From a checkpoint of a small mixture-of-experts model trained on Wikipedia: width 224.
Below are experts of layer 4 (counted from 0) of a mixture-of-experts language model. Rows are named router (the router's row for the expert) and show model dimensions 112-223. Each number is 128 + 24 x the weight over its row's rms, rounded and kept within 0 to 255. Numbers have three digits each.
After each expert's rows: "comes after" lists some tokens at least twice as common just before its tokens as in all text; "comes before" lists some tokens at least twice as common just after its tokens as in all text. This comes from a sample of Wikipedia text that the model never trained on. Tokens count by the router's weight.

# expert 19
router:095082151173120164107092108106103140118119146142222113125075129135136139112072130131146092138097145143143165131131105117095139127124081142113116155117127162117112110163077075136124116127133105165175098167106104107116119163121138163139114137148131139115129143064120118106117158120136141135116156117167103128121131112076115121147117142100
comes after: " the", " of", " National", " State", " York", " High"
comes before: " of", ",", ".", " (", " and", " in"

# expert 22
router:094086120162129158122104113148147088125117103132206141159113157165136109132133126100114144111132185145144150160146095143126114153080098143137113146096157147167121148155154098144153126109120168125181113140101089142136085165153152096098102170119159135132139142081108138134115111086098143128138156111156122121112157121091110145156111085140
comes after: " |", "|", "-", "==", ";", "==="
comes before: " |", ":", "==", " of", "|", ";"

# expert 7
router:108131107111095129106129131100127123135120167114153093148071143152139128103121103126102170131146154142134155137095079159129139109135113109118106164126128135125152106156138083115162114094087146131129110150088129140146119201130143118121099133095172129122135116119146110111108170101134102147130132099146094141129091113108104114105133136131
comes after: ".", "\n", "==", " ==", ").", ".\""
comes before: "\n", " The", "==", " He", " In", " It"

# expert 25
router:092135074104134124146118106114137105104164191094157086151136142137135160090157142146088136139131151136122125187120079122106149128132168137117124128096119184118131078183158048134151116127125146157144105141139136126139105143153139115126139145138148136133125135094174166151089166087128106119168163119146118130151130121117124122176109139110
comes after: " was", " to", " he", " and", " were", " is"
comes before: " to", " by", " in", " the", " on", " a"

# expert 30
router:096110113171106119168157110129113148128179126100130132161056104153139144160075145141154166140119161144126143111133132127135150162117120103127141152127165129146161119141150132130116148127120118176166130140110140120131094148136158129106146142185148174156169129116105116144111151090154115120151168090169128120103098142124103087142117100139
comes after: "-", "\n", ":", ")", " •", " Born"
comes before: ":", "-", "\n", "=", " •", " Country"

# expert 21
router:077114161170114111104097104106123125163161138127166126139106136119098173127132137129135123139136131173116108140113135123142113129123096124135138141160125124148150130113115128107142134134076140115175105183130084101147118130147178134079127078159158153130144098126141152144116129105103104121141135129117152157134115127102134103153118136108
comes after: "\n", " =", "=", " is", ")", " ("
comes before: "\n", " =", "born", " a", " is", "---|---|---|---|"

# expert 9
router:074127154120134147088115128122114115173107143152165094149096137153126095109124140098081147123118148166164188147134110137130166126113113120096110161134131145137124129162095119119170086128098089161111115160111099148128162162179127103144146083126146146116147105123136119129104159114134119126124142115141097120135121122123151124168051106119
comes after: " the", " a", " and", " The", " his", " an"
comes before: " of", ".", ",", "s", " and", " in"

# expert 18
router:104110141114098141103137127083120148149145188144164119146095157153159133129098107142073176134149116180148159151140077165059175162100108103100103122084112159110153108138104110097149090106105153159126116183094119179144106178146164110080101113115162140107119134110148114119091150121120123152148137134167108159142114117092141123120101113112
comes after: " in", "|", " the", " In", "In", "–19"
comes before: ",", ".", "–19", " and", " he", "th"

# expert 20
router:095099148144125155139127120069142109152168131095164118147137136126144132112125101167118112151124131151149130174117097139107121140127132099140110121103141174144143099128131087094134116139097123131150047130133121159131121152128177097108123103126140194103163117110081147132126137119153104089132132089118111116152121143114100144148124128123
comes after: " |", "|", " ", " Total", " 1", " 0"
comes before: " |", " ", "|", " 1", " 0", " 2"